config = dict(
    n_layer=15,
    n_experts=192,
    experts_per_token=6,
    normalize_top_k=True,
    balance_bias=True,
    tie_embeddings=False,
)
Below are experts of layer 10 (counted from 0) of a mixture-of-experts language model. Rows are named router (the router's row for the expert), down (a neuron's output weights, with its number) and show model dimensions 128-191. Each number is 200 + 40 x the weight over its row's rms, rounded and kept within 0 to 999.
After each expert's rows: a language model's description of what the expert responds to. This comes from a sample of Wikipedia text that the model never trained on.

# expert 49
router,236,224,228,195,178,155,153,191,190,194,183,253,215,232,242,219,241,177,229,180,202,197,234,151,234,215,255,170,231,207,248,191,176,141,255,219,203,199,134,232,208,212,253,161,211,187,134,124,190,170,130,198,235,221,202,136,217,176,244,204,154,124,159,243
down0,200,174,161,210,205,192,170,168,218,185,301,222,116,290,245,241,221,195,169,136,198,170,269,156,173,242,210,238,202,220,158,128,209,197,188,169,189,165,232,173,246,236,218,180,198,167,193,135,202,178,91,193,184,172,232,130,224,217,196,170,254,145,183,153
down1,260,145,236,282,214,194,176,240,243,185,219,148,163,242,215,159,260,234,163,250,152,220,178,238,166,211,180,110,218,184,241,148,195,147,90,220,196,154,145,228,202,195,113,170,237,276,235,196,193,210,214,171,257,117,168,211,148,57,138,227,185,196,238,203
down2,182,216,123,129,200,229,199,194,253,170,167,207,192,143,244,183,255,229,151,163,239,180,207,190,210,245,118,214,245,164,239,171,246,170,206,230,198,152,224,182,268,251,279,188,275,305,243,222,233,199,216,190,177,257,207,273,205,272,257,240,172,132,151,220
down3,83,251,181,238,178,229,225,113,155,146,238,212,172,161,195,148,188,109,298,197,212,176,248,203,230,190,180,174,157,236,167,219,181,173,170,231,222,117,160,213,192,236,212,187,231,225,180,170,200,232,236,250,217,253,164,201,182,210,247,214,237,221,253,176
down4,196,178,132,264,179,207,208,215,207,255,221,168,218,157,168,185,136,189,184,198,184,215,215,193,212,202,218,239,194,236,218,239,137,221,257,223,174,230,236,229,244,186,241,184,151,187,174,241,188,211,208,204,236,124,182,197,239,247,190,213,162,135,251,207
down5,184,215,163,221,212,193,215,247,236,254,175,186,222,246,228,221,175,161,146,196,198,237,198,158,113,192,167,195,297,137,178,233,272,134,168,206,227,196,177,194,200,203,137,157,208,270,162,249,121,236,193,226,95,262,242,191,227,222,232,197,218,203,237,174
down6,127,151,252,145,196,228,200,232,215,190,235,242,242,262,181,187,212,226,157,187,193,248,147,195,258,212,236,204,205,227,233,178,129,124,226,255,197,211,242,228,182,152,166,208,166,148,149,243,228,138,259,198,174,264,274,143,227,186,191,227,196,207,274,160
down7,198,159,145,184,170,148,165,248,194,173,223,178,222,191,168,230,214,203,262,222,165,232,203,258,164,194,213,186,215,126,225,142,187,197,191,193,208,248,90,225,236,279,219,192,216,205,173,154,190,238,209,177,225,329,209,197,268,179,216,185,166,157,269,199
down8,189,216,181,239,229,234,290,229,253,233,201,160,168,142,165,175,255,143,262,182,180,263,174,200,151,157,182,243,172,247,194,203,237,148,216,204,179,283,157,202,145,171,233,181,246,144,166,217,181,206,188,203,205,179,207,215,113,165,153,177,228,244,236,238
down9,206,184,225,135,140,220,268,188,178,161,182,165,186,194,185,180,173,169,170,227,248,252,197,261,177,205,193,183,164,170,234,195,227,198,228,166,221,202,229,177,213,210,180,243,223,190,177,178,196,222,197,208,206,272,239,162,234,215,173,216,248,208,175,199
down10,203,179,225,184,196,190,191,252,221,262,227,185,171,214,164,206,172,202,181,171,127,220,208,146,178,212,212,194,277,192,192,171,169,233,219,222,173,145,269,213,227,219,256,186,254,201,205,240,151,226,229,209,277,255,165,180,176,195,243,237,241,258,145,120
down11,210,236,126,160,228,190,136,139,275,304,276,174,158,206,202,180,191,118,218,243,255,185,202,194,175,192,225,197,237,244,233,205,215,283,224,184,191,147,220,225,162,263,219,203,229,167,193,196,215,152,172,187,214,233,241,143,178,247,132,153,98,171,195,172
Description: Opening pieces of concrete nouns, often buildings or objects after an adjective, such as drawing ro(om), corn(ice), min(ivan), stat, veh(icle).

# expert 36
router,274,210,265,218,189,170,170,190,168,183,149,257,256,245,166,205,209,112,244,229,221,185,218,182,248,126,212,176,267,254,209,160,148,165,263,244,155,169,138,231,176,235,238,148,167,148,183,156,179,185,196,313,190,240,212,151,269,162,237,256,203,152,170,229
down0,188,157,175,190,193,162,152,246,177,155,178,356,152,222,196,218,254,164,238,207,182,274,200,224,198,132,258,195,194,151,226,168,178,210,221,178,207,156,186,218,223,178,257,181,241,152,209,237,134,272,177,233,158,198,238,179,200,192,241,182,172,168,169,236
down1,155,175,245,195,164,164,228,211,157,142,235,148,238,233,265,190,227,184,196,158,217,260,183,178,197,253,175,252,219,144,229,206,136,174,181,191,131,141,182,247,147,239,228,228,231,217,257,320,179,160,175,241,150,276,190,266,179,239,169,194,159,212,143,136
down2,272,132,210,163,230,180,221,189,204,174,180,229,247,169,231,239,215,238,211,257,197,204,173,143,214,200,223,311,166,191,213,232,173,217,271,219,149,180,202,188,178,189,199,146,233,142,248,195,173,109,275,152,227,160,124,145,177,262,208,191,261,217,144,173
down3,189,146,164,179,127,235,117,213,234,191,154,269,201,233,291,194,107,213,230,196,190,244,167,220,263,164,237,229,154,270,202,217,192,128,203,234,235,278,182,258,163,184,172,232,145,284,233,290,197,198,276,167,206,217,204,162,219,226,204,200,212,232,164,260
down4,202,260,233,246,265,216,171,235,233,174,205,77,195,246,169,177,187,124,187,213,191,298,173,260,127,129,173,217,218,185,235,158,229,151,191,205,215,233,234,194,167,246,217,157,209,193,247,141,285,209,243,220,130,206,171,187,196,152,185,265,193,151,153,156
down5,189,147,257,186,186,206,247,216,246,181,183,169,151,225,215,259,243,284,258,218,185,220,200,159,167,181,214,161,204,173,227,254,165,186,198,228,149,244,281,170,218,233,211,139,194,122,186,221,157,246,142,229,228,235,231,159,163,208,230,234,198,147,213,234
down6,222,145,218,165,187,173,236,129,196,206,198,244,275,214,194,158,225,213,179,167,232,177,224,167,214,163,268,214,222,150,176,205,160,233,180,242,176,284,213,186,195,133,271,256,223,148,196,166,165,197,216,243,180,293,211,140,211,135,209,160,174,179,216,212
down7,175,249,210,271,193,177,174,142,191,187,281,217,212,167,290,210,101,176,209,173,158,143,145,158,163,271,156,248,195,149,176,156,212,143,186,149,311,178,202,180,269,251,206,203,160,177,201,225,171,166,213,136,208,183,220,176,235,194,196,194,226,230,235,179
down8,191,224,246,211,212,258,152,83,163,157,236,217,311,206,188,228,257,267,165,164,163,197,282,212,166,266,193,169,150,199,221,187,176,205,185,183,208,147,142,159,251,157,235,231,185,192,179,239,230,181,141,217,178,278,219,227,190,183,198,187,162,227,183,198
down9,241,178,222,210,173,195,232,226,242,173,180,162,191,124,199,143,193,186,230,172,138,150,148,184,291,241,142,221,195,194,252,245,231,217,137,179,177,248,181,212,202,130,269,232,193,199,219,199,207,257,198,175,242,165,109,158,153,253,196,165,203,232,242,225
down10,158,277,176,162,287,233,152,214,188,205,286,192,194,140,195,153,242,239,176,209,182,252,202,209,216,174,179,167,220,217,225,203,211,144,189,179,162,101,208,203,214,260,198,109,172,178,235,177,169,213,136,215,184,235,169,203,209,205,176,169,220,235,154,336
down11,223,214,167,214,162,252,203,182,209,132,243,239,171,214,144,210,174,250,210,179,226,179,161,247,194,164,173,174,172,165,223,180,208,155,171,274,176,202,95,177,189,210,232,232,152,191,153,198,177,171,182,174,175,161,221,277,251,148,181,224,157,185,198,254
Description: Function words and verbs in descriptions of films, albums and songs, such as featuring, directed, "in the lead roles", "was the".

# expert 20
router,234,241,273,227,176,161,150,245,116,186,170,225,271,200,286,226,237,177,261,262,164,223,263,173,255,181,226,254,210,202,287,233,186,197,188,205,157,131,120,218,271,255,246,201,209,198,145,164,217,247,162,271,218,265,275,208,190,160,216,237,202,147,185,219
down0,238,209,149,252,170,255,248,215,217,211,191,213,154,161,143,230,94,163,219,137,170,196,164,149,231,192,190,148,295,213,235,175,158,154,228,174,147,111,224,196,215,209,204,214,170,171,212,196,171,179,194,249,194,164,141,198,184,156,174,230,195,154,188,248
down1,208,291,202,226,173,196,233,235,147,228,166,194,156,231,135,184,203,219,284,202,177,215,179,188,165,265,195,233,132,205,167,172,223,240,191,180,124,217,221,183,183,150,210,172,231,156,222,134,198,225,215,162,227,210,186,226,219,181,265,265,209,241,213,206
down2,198,138,182,144,227,230,256,265,192,201,155,221,241,186,167,169,227,184,236,200,191,199,168,213,235,234,238,197,237,162,174,256,103,162,195,180,175,153,129,164,166,152,148,250,205,240,224,210,207,159,251,211,181,251,207,142,236,187,194,134,263,165,162,216
down3,199,204,132,239,224,211,258,216,233,211,191,192,215,192,140,186,166,210,141,206,155,207,292,234,241,144,218,148,213,192,200,114,180,240,257,177,201,155,244,183,183,211,163,183,207,124,214,262,265,228,282,275,174,151,271,188,196,214,200,195,174,230,179,248
down4,207,76,193,182,189,252,215,186,215,219,196,148,173,356,170,141,235,238,159,248,240,184,199,254,129,241,233,130,259,228,154,167,289,192,175,174,194,225,154,162,172,227,131,232,213,176,162,255,179,224,232,253,179,176,253,135,187,180,188,150,181,232,185,211
down5,202,175,202,179,256,197,222,213,163,202,242,213,119,305,138,199,235,158,149,207,184,153,187,222,201,228,172,254,230,197,248,190,193,181,203,207,153,198,252,189,287,198,200,280,198,202,222,256,226,117,224,214,200,117,172,243,265,202,214,174,195,231,222,146
down6,268,204,265,180,209,145,128,272,196,280,205,255,228,207,256,155,233,199,268,210,213,187,202,167,277,162,232,130,136,235,249,184,130,184,202,221,230,166,157,232,211,206,216,141,225,200,167,186,209,117,247,193,218,207,189,246,183,251,239,132,228,169,256,234
down7,107,190,209,153,197,220,196,216,273,144,209,146,207,203,174,180,201,262,272,187,160,219,179,204,202,171,162,291,190,216,191,177,185,238,307,148,215,154,211,182,201,183,198,148,241,256,120,225,122,247,189,165,228,222,169,166,167,153,193,162,139,152,175,140
down8,163,155,236,232,148,238,174,255,198,217,181,211,215,104,166,207,147,199,230,161,165,287,207,220,165,192,131,203,218,234,176,167,134,240,222,189,193,173,209,222,222,219,190,160,213,160,207,182,198,211,263,137,231,225,174,186,220,225,166,210,169,165,203,161
down9,177,246,257,150,217,205,250,181,239,211,216,197,150,178,218,187,253,82,182,177,223,151,146,231,117,205,162,233,172,213,191,237,218,182,199,195,178,191,183,210,160,264,184,182,189,105,148,165,193,247,172,162,139,221,192,130,299,206,196,245,191,231,185,183
down10,139,187,192,197,231,266,188,229,180,198,158,199,187,198,192,172,188,232,144,237,239,148,259,170,159,244,176,231,142,242,192,193,176,162,146,174,264,245,138,242,197,191,199,169,235,210,209,155,206,154,237,177,241,202,162,170,224,145,180,221,256,181,227,254
down11,208,188,201,158,276,224,150,201,210,203,187,239,247,235,231,200,203,179,248,146,237,276,181,174,276,175,220,246,209,176,111,235,193,204,201,159,205,122,177,273,237,200,268,220,189,180,168,210,191,189,237,230,222,199,204,207,217,188,232,169,175,160,150,294
Description: Mid-word stems before suffixes like -ate, -ation or -al, such as separ, gradu, legit-im, approp-ri, leg-islative, tri-al.

# expert 43
router,231,257,243,198,173,172,133,242,156,253,162,233,216,288,236,203,243,181,206,202,241,223,245,132,242,135,224,167,175,224,224,141,170,162,234,221,206,162,140,201,257,259,189,202,155,212,168,165,218,188,170,242,199,264,224,154,199,209,198,257,196,179,130,262
down0,219,140,192,131,278,253,204,183,190,209,239,239,195,163,269,246,223,194,192,203,224,127,218,222,263,235,225,225,192,226,263,187,138,249,177,220,164,217,177,266,235,207,185,187,229,171,88,196,283,214,134,292,193,226,264,228,130,213,151,238,227,231,151,235
down1,253,197,209,200,175,270,174,252,187,162,181,184,152,207,202,169,193,210,210,229,194,163,170,202,174,219,227,187,133,136,178,213,226,211,165,235,190,204,160,278,264,225,165,228,178,230,179,209,194,170,145,220,273,224,223,239,176,212,235,148,248,189,145,218
down2,281,176,207,179,167,258,204,124,231,198,198,249,248,204,206,228,192,222,211,198,194,168,236,161,204,186,245,153,196,203,161,216,259,166,130,288,265,190,217,183,228,241,198,204,193,139,231,101,145,172,151,239,235,241,189,128,207,126,187,193,221,144,287,151
down3,236,262,190,181,184,217,209,217,204,213,194,150,212,220,151,195,139,167,220,158,291,157,219,211,184,268,241,202,230,192,265,218,200,238,223,221,231,229,228,223,255,185,235,203,202,150,245,230,182,155,256,213,179,243,197,201,190,245,217,163,270,195,161,191
down4,191,161,89,219,194,244,140,177,199,229,249,182,211,181,175,175,168,198,273,129,222,92,205,188,242,232,183,106,190,266,176,249,212,236,187,181,255,242,178,185,190,192,238,249,259,256,173,158,203,145,207,175,191,132,228,178,156,263,222,213,150,193,168,206
down5,213,271,263,175,192,237,102,182,190,176,194,160,201,174,127,217,327,169,219,126,239,241,267,206,214,253,243,194,174,225,241,187,231,284,170,198,185,111,253,103,195,243,252,208,233,221,198,259,172,158,172,161,178,178,291,268,220,219,222,200,189,191,206,212
down6,164,195,214,240,197,222,215,201,188,252,233,238,192,174,172,198,226,233,255,251,239,257,275,217,211,159,246,283,215,218,226,205,242,193,232,279,142,180,254,147,143,172,131,208,256,202,260,208,116,149,140,199,224,128,261,118,193,194,207,184,221,184,197,199
down7,198,202,174,151,232,143,77,144,206,201,197,159,177,204,163,172,163,178,235,244,208,197,228,258,182,168,234,125,209,249,270,226,202,207,186,168,239,241,147,126,249,170,256,242,241,219,212,124,148,173,198,139,251,177,266,161,156,179,225,185,176,267,157,185
down8,196,163,162,235,189,165,245,209,249,198,222,129,180,131,130,223,265,194,125,226,228,172,191,130,157,219,190,158,240,228,198,241,243,147,257,187,194,244,224,288,247,198,232,160,166,138,195,138,178,219,149,127,127,186,217,215,187,150,193,238,193,170,222,177
down9,220,170,249,243,193,179,235,220,233,173,224,209,225,100,105,203,214,167,246,193,261,222,256,201,149,257,223,169,232,174,229,164,160,218,234,215,264,221,210,190,239,185,214,255,207,204,153,213,235,204,177,327,232,231,190,214,222,285,164,160,111,228,204,200
down10,183,171,206,148,207,239,231,244,203,157,157,188,200,250,236,198,170,183,213,218,205,103,111,193,191,257,161,207,210,222,168,155,154,186,181,273,170,172,201,158,172,211,166,267,258,208,255,201,245,257,192,196,189,248,157,262,230,265,166,163,227,246,59,237
down11,177,224,198,217,189,238,290,255,219,135,187,189,212,173,216,152,148,197,236,209,153,227,133,191,218,236,168,267,207,178,236,202,199,172,205,100,222,125,177,238,183,182,161,169,218,260,245,179,130,210,198,234,141,192,176,221,151,256,236,150,263,231,193,213
Description: Middle pieces of long Latinate words after prefixes like ex, con, in, such as exc-ell-ent, in-clus-ion, cond-ition, reg-ist-ration.

# expert 52
router,258,271,248,283,173,146,219,200,194,216,142,198,228,184,205,180,220,137,256,248,141,211,222,183,293,154,266,166,235,177,267,166,208,153,231,200,192,138,160,288,212,216,261,188,160,148,235,232,128,155,211,259,258,206,201,175,253,166,244,203,202,133,158,204
down0,189,190,217,232,195,152,184,192,234,200,235,150,231,203,218,225,226,162,159,233,183,187,205,239,182,188,178,218,216,243,228,208,229,212,209,253,270,173,181,147,223,226,270,192,167,143,188,200,185,283,205,239,153,139,276,216,191,164,161,216,240,240,197,204
down1,175,206,205,123,306,150,192,295,183,216,203,224,208,221,132,221,179,200,200,195,159,147,251,258,165,215,196,224,229,206,184,203,241,270,160,228,158,232,254,175,141,132,245,193,261,167,162,106,192,158,212,182,151,194,191,152,234,201,230,118,205,183,237,221
down2,238,173,181,118,221,192,279,179,213,247,184,201,185,192,181,291,162,212,219,218,197,167,179,239,221,144,195,362,224,236,300,226,127,284,235,182,148,225,197,172,272,172,191,123,235,203,165,209,177,206,119,241,140,175,187,161,267,184,186,174,290,205,226,209
down3,203,221,185,157,210,194,242,228,133,205,198,171,266,189,138,153,230,134,190,252,244,106,131,203,159,232,191,183,155,241,126,160,222,206,190,204,168,205,186,136,207,162,157,219,233,239,161,184,198,206,271,241,236,182,193,245,209,200,205,228,158,235,295,125
down4,199,192,217,218,123,241,176,182,260,170,187,243,136,226,241,214,197,211,196,198,172,225,219,216,147,176,251,224,248,192,237,243,240,208,239,225,211,235,147,160,202,270,186,197,191,254,128,171,160,279,179,209,202,261,164,211,97,234,185,259,195,247,201,214
down5,156,235,213,155,156,233,225,211,160,250,222,238,159,253,181,220,240,197,162,220,251,227,196,98,216,175,211,160,233,183,171,211,147,187,169,233,133,193,105,231,209,236,227,214,196,162,217,172,201,188,197,233,178,262,157,260,195,269,271,138,195,168,152,208
down6,187,208,248,228,232,211,247,278,218,244,139,235,167,161,185,254,164,150,203,201,248,197,99,211,228,182,250,203,248,179,187,244,181,193,154,181,241,240,195,188,192,188,211,217,152,215,226,164,203,150,237,209,241,177,210,176,146,220,185,273,145,196,193,144
down7,195,269,218,224,252,229,215,240,200,173,139,188,175,217,224,220,181,150,249,223,192,282,196,192,186,197,237,122,209,218,221,192,168,204,185,237,279,252,194,232,198,230,203,233,211,240,139,149,274,241,252,254,237,141,240,135,239,232,156,154,197,200,228,236
down8,188,209,146,168,255,193,231,194,183,217,225,181,220,210,188,189,219,162,209,185,210,153,168,208,223,197,251,146,243,262,213,236,229,203,162,208,175,199,142,177,210,222,210,182,117,194,161,180,121,239,165,220,250,75,172,266,177,199,212,202,217,215,155,168
down9,181,214,227,195,122,271,149,214,272,235,160,229,179,226,199,178,208,235,148,191,189,266,181,219,186,185,170,282,162,178,141,228,142,188,286,234,178,167,201,173,284,197,216,171,223,182,238,207,199,134,154,175,258,232,244,159,147,196,164,209,182,208,180,149
down10,182,169,226,227,194,254,232,207,202,233,254,185,205,228,214,190,180,169,182,175,151,211,238,172,174,181,231,215,183,211,142,185,200,176,177,206,215,266,196,190,223,211,82,220,190,166,205,242,160,206,217,202,212,133,138,195,175,135,177,250,205,139,210,205
down11,202,187,241,188,183,200,178,213,245,218,210,194,193,187,228,106,172,182,199,198,188,159,237,139,168,210,235,242,195,232,223,281,213,198,212,182,262,208,216,184,198,233,175,243,178,217,157,265,173,212,213,250,194,175,209,227,247,134,267,140,177,189,213,196
Description: Subject pronouns and the verb after a subject in narrative prose: he, she, they, "Mitchell was arrested", subsequently, eventually.

# expert 6
router,285,238,208,223,144,193,194,251,184,216,122,214,211,265,210,243,212,157,249,233,212,185,226,135,218,167,242,186,216,234,222,151,180,209,227,216,169,159,154,223,255,198,254,173,181,196,180,126,170,193,234,324,276,236,222,139,275,174,226,264,160,187,178,219
down0,215,217,237,196,177,246,175,209,210,226,231,217,157,222,190,145,194,197,179,207,171,116,217,151,225,220,251,231,197,264,167,178,187,163,184,235,246,173,166,149,232,229,256,213,235,220,227,212,228,140,240,209,205,68,118,240,261,231,182,133,129,155,206,159
down1,207,198,224,165,169,235,140,235,205,179,176,174,158,207,166,179,194,207,235,213,161,166,203,244,211,174,224,239,194,207,140,154,176,197,165,158,198,264,206,116,144,120,170,252,182,186,296,196,206,255,220,182,249,104,219,201,267,225,270,192,200,263,198,191
down2,219,122,171,188,188,231,179,256,154,225,217,222,211,195,169,261,220,189,254,170,227,100,244,102,226,209,232,211,176,187,152,211,202,218,193,147,157,224,206,206,189,249,180,130,144,177,253,228,228,193,140,245,171,159,161,188,174,207,255,191,275,210,228,228
down3,196,169,208,184,198,189,152,232,182,172,154,192,208,273,265,193,181,130,123,227,182,219,198,175,198,233,228,182,174,162,178,177,200,179,237,185,244,84,190,160,175,218,167,201,255,207,266,128,235,220,255,197,163,227,154,227,246,184,141,213,142,122,108,186
down4,195,172,173,178,246,244,210,170,140,193,143,150,250,215,183,245,152,171,204,283,149,138,228,186,228,140,201,234,218,190,171,143,147,192,148,134,189,229,185,269,161,269,199,236,193,228,233,160,206,246,227,220,147,139,227,201,163,224,164,238,251,206,213,150
down5,202,149,189,185,216,177,235,209,218,245,192,195,220,175,208,224,200,182,211,216,159,215,235,281,222,223,176,222,140,168,286,276,235,210,193,258,146,212,176,154,169,264,270,251,190,262,134,269,190,171,196,196,174,104,219,289,176,160,182,259,180,211,153,198
down6,232,207,241,225,218,299,134,282,239,220,194,180,250,231,219,208,189,183,287,187,135,171,225,208,227,234,210,219,183,237,180,178,213,203,204,152,255,206,199,238,154,172,227,150,183,187,189,174,240,196,219,186,153,164,216,179,236,213,189,191,201,182,241,254
down7,200,135,171,166,229,185,228,220,232,158,170,203,171,196,173,230,239,126,228,262,230,210,156,242,246,230,172,205,221,201,251,208,270,145,187,229,211,188,204,188,148,254,180,240,198,193,197,136,256,228,216,212,160,197,253,209,166,163,218,227,187,157,153,184
down8,131,212,132,116,131,252,253,229,231,179,188,230,242,187,153,212,140,176,172,187,175,232,312,195,186,207,247,263,149,132,108,201,211,214,207,226,188,239,173,189,164,197,208,171,185,286,200,219,172,178,260,184,202,224,206,231,168,232,198,208,218,192,249,251
down9,193,157,267,203,251,213,176,228,201,174,249,239,249,275,256,245,180,199,172,192,136,161,160,221,247,245,279,210,153,213,222,195,177,165,208,198,145,197,152,228,261,152,191,193,230,204,144,194,188,231,225,221,174,189,180,227,128,211,227,139,114,213,266,236
down10,140,208,190,159,139,200,168,256,164,189,215,196,128,230,166,162,210,248,127,202,246,155,186,234,190,158,218,216,167,171,177,219,210,213,171,209,209,190,184,230,265,144,194,188,251,149,206,159,75,125,161,184,234,195,110,222,195,254,156,182,169,197,210,214
down11,197,187,210,164,186,192,181,107,249,186,265,251,231,187,158,244,248,239,231,178,210,169,226,193,181,249,197,171,246,170,159,244,255,140,166,172,248,188,196,231,227,249,230,189,203,191,179,204,163,192,255,296,196,231,144,170,197,229,262,253,171,136,148,219
Description: Conjunctions and list commas joining parallel words, often adjectives in "both X and Y" pairs, such as and, or, but, although.

# expert 51
router,224,201,245,192,157,177,166,235,140,201,182,269,248,227,240,227,175,167,257,215,185,216,227,127,211,142,254,177,245,280,215,215,133,145,244,250,163,169,152,221,195,237,249,120,148,137,126,150,178,176,210,316,221,222,201,148,239,169,264,227,188,179,128,217
down0,210,231,264,242,277,165,242,249,228,224,169,174,214,286,174,222,247,164,194,239,201,173,235,255,165,175,177,135,202,247,240,209,254,211,163,213,154,153,235,205,263,227,126,219,220,243,209,263,162,203,166,206,156,204,248,259,227,244,154,235,158,175,226,219
down1,211,183,162,213,270,142,201,220,208,252,131,248,153,165,251,208,226,247,177,240,144,188,221,203,200,192,209,167,208,138,141,212,205,215,198,235,208,172,240,215,271,198,183,196,212,166,192,189,211,217,229,263,170,216,235,197,230,267,201,232,193,277,258,133
down2,166,174,195,217,186,259,238,194,233,166,225,269,208,166,206,291,136,204,157,151,111,166,273,158,216,165,191,257,227,212,197,210,136,205,188,196,228,216,162,254,142,258,245,246,196,129,207,173,255,155,203,237,241,134,202,208,240,249,151,237,203,242,203,176
down3,231,229,158,157,224,180,260,151,201,181,184,207,155,211,206,214,204,248,239,184,244,180,236,195,177,163,176,78,235,207,228,189,208,201,165,296,271,220,158,137,255,275,172,169,227,212,251,222,242,158,179,216,289,129,259,281,210,231,227,161,161,145,249,259
down4,197,188,233,223,154,241,119,183,210,164,211,171,164,258,177,190,259,139,233,171,147,207,199,217,288,193,278,215,211,198,222,160,203,228,168,209,197,172,247,205,219,200,185,247,294,197,228,238,239,163,130,154,241,217,189,172,264,188,251,151,147,158,245,166
down5,225,157,225,150,229,176,204,274,192,214,210,231,187,172,124,210,195,205,141,152,207,244,174,248,197,174,251,196,277,165,274,172,173,198,198,184,197,193,175,214,269,268,215,203,236,197,185,234,170,172,182,148,207,186,115,176,166,111,205,194,175,204,283,276
down6,250,207,196,235,140,211,234,233,148,166,195,198,124,156,201,199,102,243,246,128,197,144,191,207,151,208,120,219,235,96,93,186,238,270,166,176,191,181,228,183,157,266,235,207,199,202,187,182,169,166,208,173,222,167,144,212,220,169,207,223,164,209,163,222
down7,219,196,167,161,310,189,249,220,182,176,215,193,209,238,208,195,285,188,183,233,205,171,315,216,224,186,153,192,231,182,202,204,180,190,135,240,190,168,179,166,210,181,208,277,192,226,203,297,170,207,187,277,166,249,258,204,239,168,247,140,174,173,192,142
down8,233,222,183,201,215,131,192,190,271,181,152,199,233,228,183,254,182,220,260,245,167,193,189,188,194,205,212,224,184,276,194,251,150,206,270,272,158,220,98,207,214,214,125,188,226,244,157,230,223,232,137,227,199,268,112,214,257,227,248,242,165,189,249,263
down9,211,235,158,217,219,244,219,208,161,269,271,267,176,205,201,241,173,242,95,148,262,186,208,263,200,221,243,225,217,133,164,205,256,196,269,218,186,172,112,122,193,221,211,107,221,112,253,210,240,212,247,227,114,251,197,113,254,237,174,192,206,175,236,172
down10,174,225,186,226,235,197,238,162,288,174,216,181,154,170,149,176,210,190,182,216,209,218,192,235,240,159,284,153,161,168,248,266,205,219,138,175,208,210,266,166,147,161,158,216,182,243,198,249,210,145,265,218,161,206,213,227,156,154,260,251,186,240,192,225
down11,138,157,227,222,238,178,243,198,215,229,176,207,224,202,176,201,258,237,210,203,263,193,208,214,203,217,263,285,167,182,193,148,200,279,200,187,233,193,269,239,177,205,159,237,171,171,120,181,188,183,180,254,177,243,195,243,223,277,189,142,210,167,119,173
Description: Function words inside quotations, dialogue and informal or poetic prose, such as that, you, how, if, a, and.

# expert 22
router,215,228,212,247,187,140,180,167,146,173,170,232,244,173,196,171,235,200,228,250,186,271,206,180,264,160,259,166,212,209,257,206,176,133,214,259,187,164,139,269,176,169,223,147,144,144,148,179,194,166,166,194,214,226,206,162,250,179,238,220,209,164,169,202
down0,217,169,165,174,208,209,191,159,206,212,194,207,188,223,149,151,156,244,176,241,217,166,162,229,224,183,198,206,184,194,231,273,191,242,244,179,193,177,203,191,122,170,140,199,171,155,251,248,148,288,237,243,214,176,183,176,149,226,217,169,213,215,208,141
down1,182,236,243,230,261,159,199,119,159,142,226,204,217,220,244,199,218,271,198,185,248,195,215,213,181,242,151,178,200,257,232,201,162,264,234,212,149,241,147,242,260,212,219,140,239,237,223,250,143,226,220,137,164,147,214,229,216,225,213,249,190,224,204,177
down2,258,191,193,199,123,228,260,278,101,158,185,156,206,183,209,194,156,191,160,182,177,213,249,195,219,221,235,200,277,237,174,190,183,280,212,228,234,182,168,199,222,246,103,183,140,229,196,229,229,107,155,189,250,189,223,172,159,225,163,225,183,241,222,218
down3,251,139,195,198,170,283,192,208,134,172,216,227,151,214,172,140,248,176,203,188,102,169,184,178,209,149,147,190,130,203,214,149,261,246,260,274,174,224,208,136,198,166,146,166,174,252,140,215,299,206,141,214,175,199,246,146,129,226,85,164,208,171,216,145
down4,165,171,230,181,178,160,141,203,204,203,160,249,215,152,231,169,240,210,154,164,218,126,217,174,194,202,165,206,183,232,57,200,182,203,209,257,185,156,209,163,186,90,197,204,261,202,172,281,205,235,154,187,293,207,244,253,204,183,194,165,165,181,105,211
down5,161,258,361,91,215,188,214,202,278,264,181,244,234,202,210,203,171,269,219,208,216,123,238,151,214,195,265,166,109,140,212,222,186,176,223,201,281,280,230,221,169,220,240,190,212,150,228,158,229,199,211,104,234,230,163,178,191,249,145,241,218,218,150,195
down6,190,233,185,224,205,260,265,129,247,165,148,227,155,247,160,221,163,194,220,161,211,221,183,209,239,248,215,176,200,202,187,203,192,202,148,145,185,192,171,164,142,248,199,215,220,223,251,258,190,221,168,171,178,199,215,240,134,203,266,167,172,247,228,221
down7,144,166,196,203,255,210,288,172,182,186,144,191,219,226,179,216,229,216,251,154,235,293,238,261,200,205,239,223,181,269,209,153,136,197,199,175,174,174,211,272,198,227,192,237,172,184,247,220,247,251,233,203,205,135,233,158,255,218,190,193,170,166,137,165
down8,150,169,204,124,166,211,191,250,231,200,152,120,184,201,203,213,114,222,152,221,227,112,181,239,161,178,190,114,209,183,157,181,57,186,160,203,238,222,244,200,154,299,190,176,231,274,195,167,206,227,132,184,206,110,226,299,179,245,263,182,163,179,159,231
down9,184,159,192,157,169,267,156,227,194,210,207,244,194,210,208,199,272,265,231,152,275,226,243,205,273,297,195,196,170,164,162,193,273,201,172,204,285,86,193,234,198,210,209,177,241,172,155,166,188,177,133,158,220,180,154,225,236,180,214,183,189,171,171,131
down10,302,186,222,188,143,171,206,180,169,185,162,183,220,162,125,255,243,216,216,151,158,183,198,265,217,204,228,149,189,128,296,272,254,224,302,242,150,238,157,127,240,182,174,173,209,197,195,208,227,181,119,236,138,204,144,215,174,189,240,172,236,143,266,192
down11,193,243,147,109,160,253,187,126,186,231,168,234,158,138,186,179,209,255,182,235,191,172,183,189,190,231,196,160,222,261,258,85,156,212,122,211,256,248,249,136,148,214,219,198,201,165,151,260,176,185,224,213,169,130,272,130,155,152,139,181,225,208,234,190
Description: Name pieces, separators and country codes before personal names in sports tables and lists: Sir, Steve, ENG, ITA, "| Pierre", "Ke(ith)".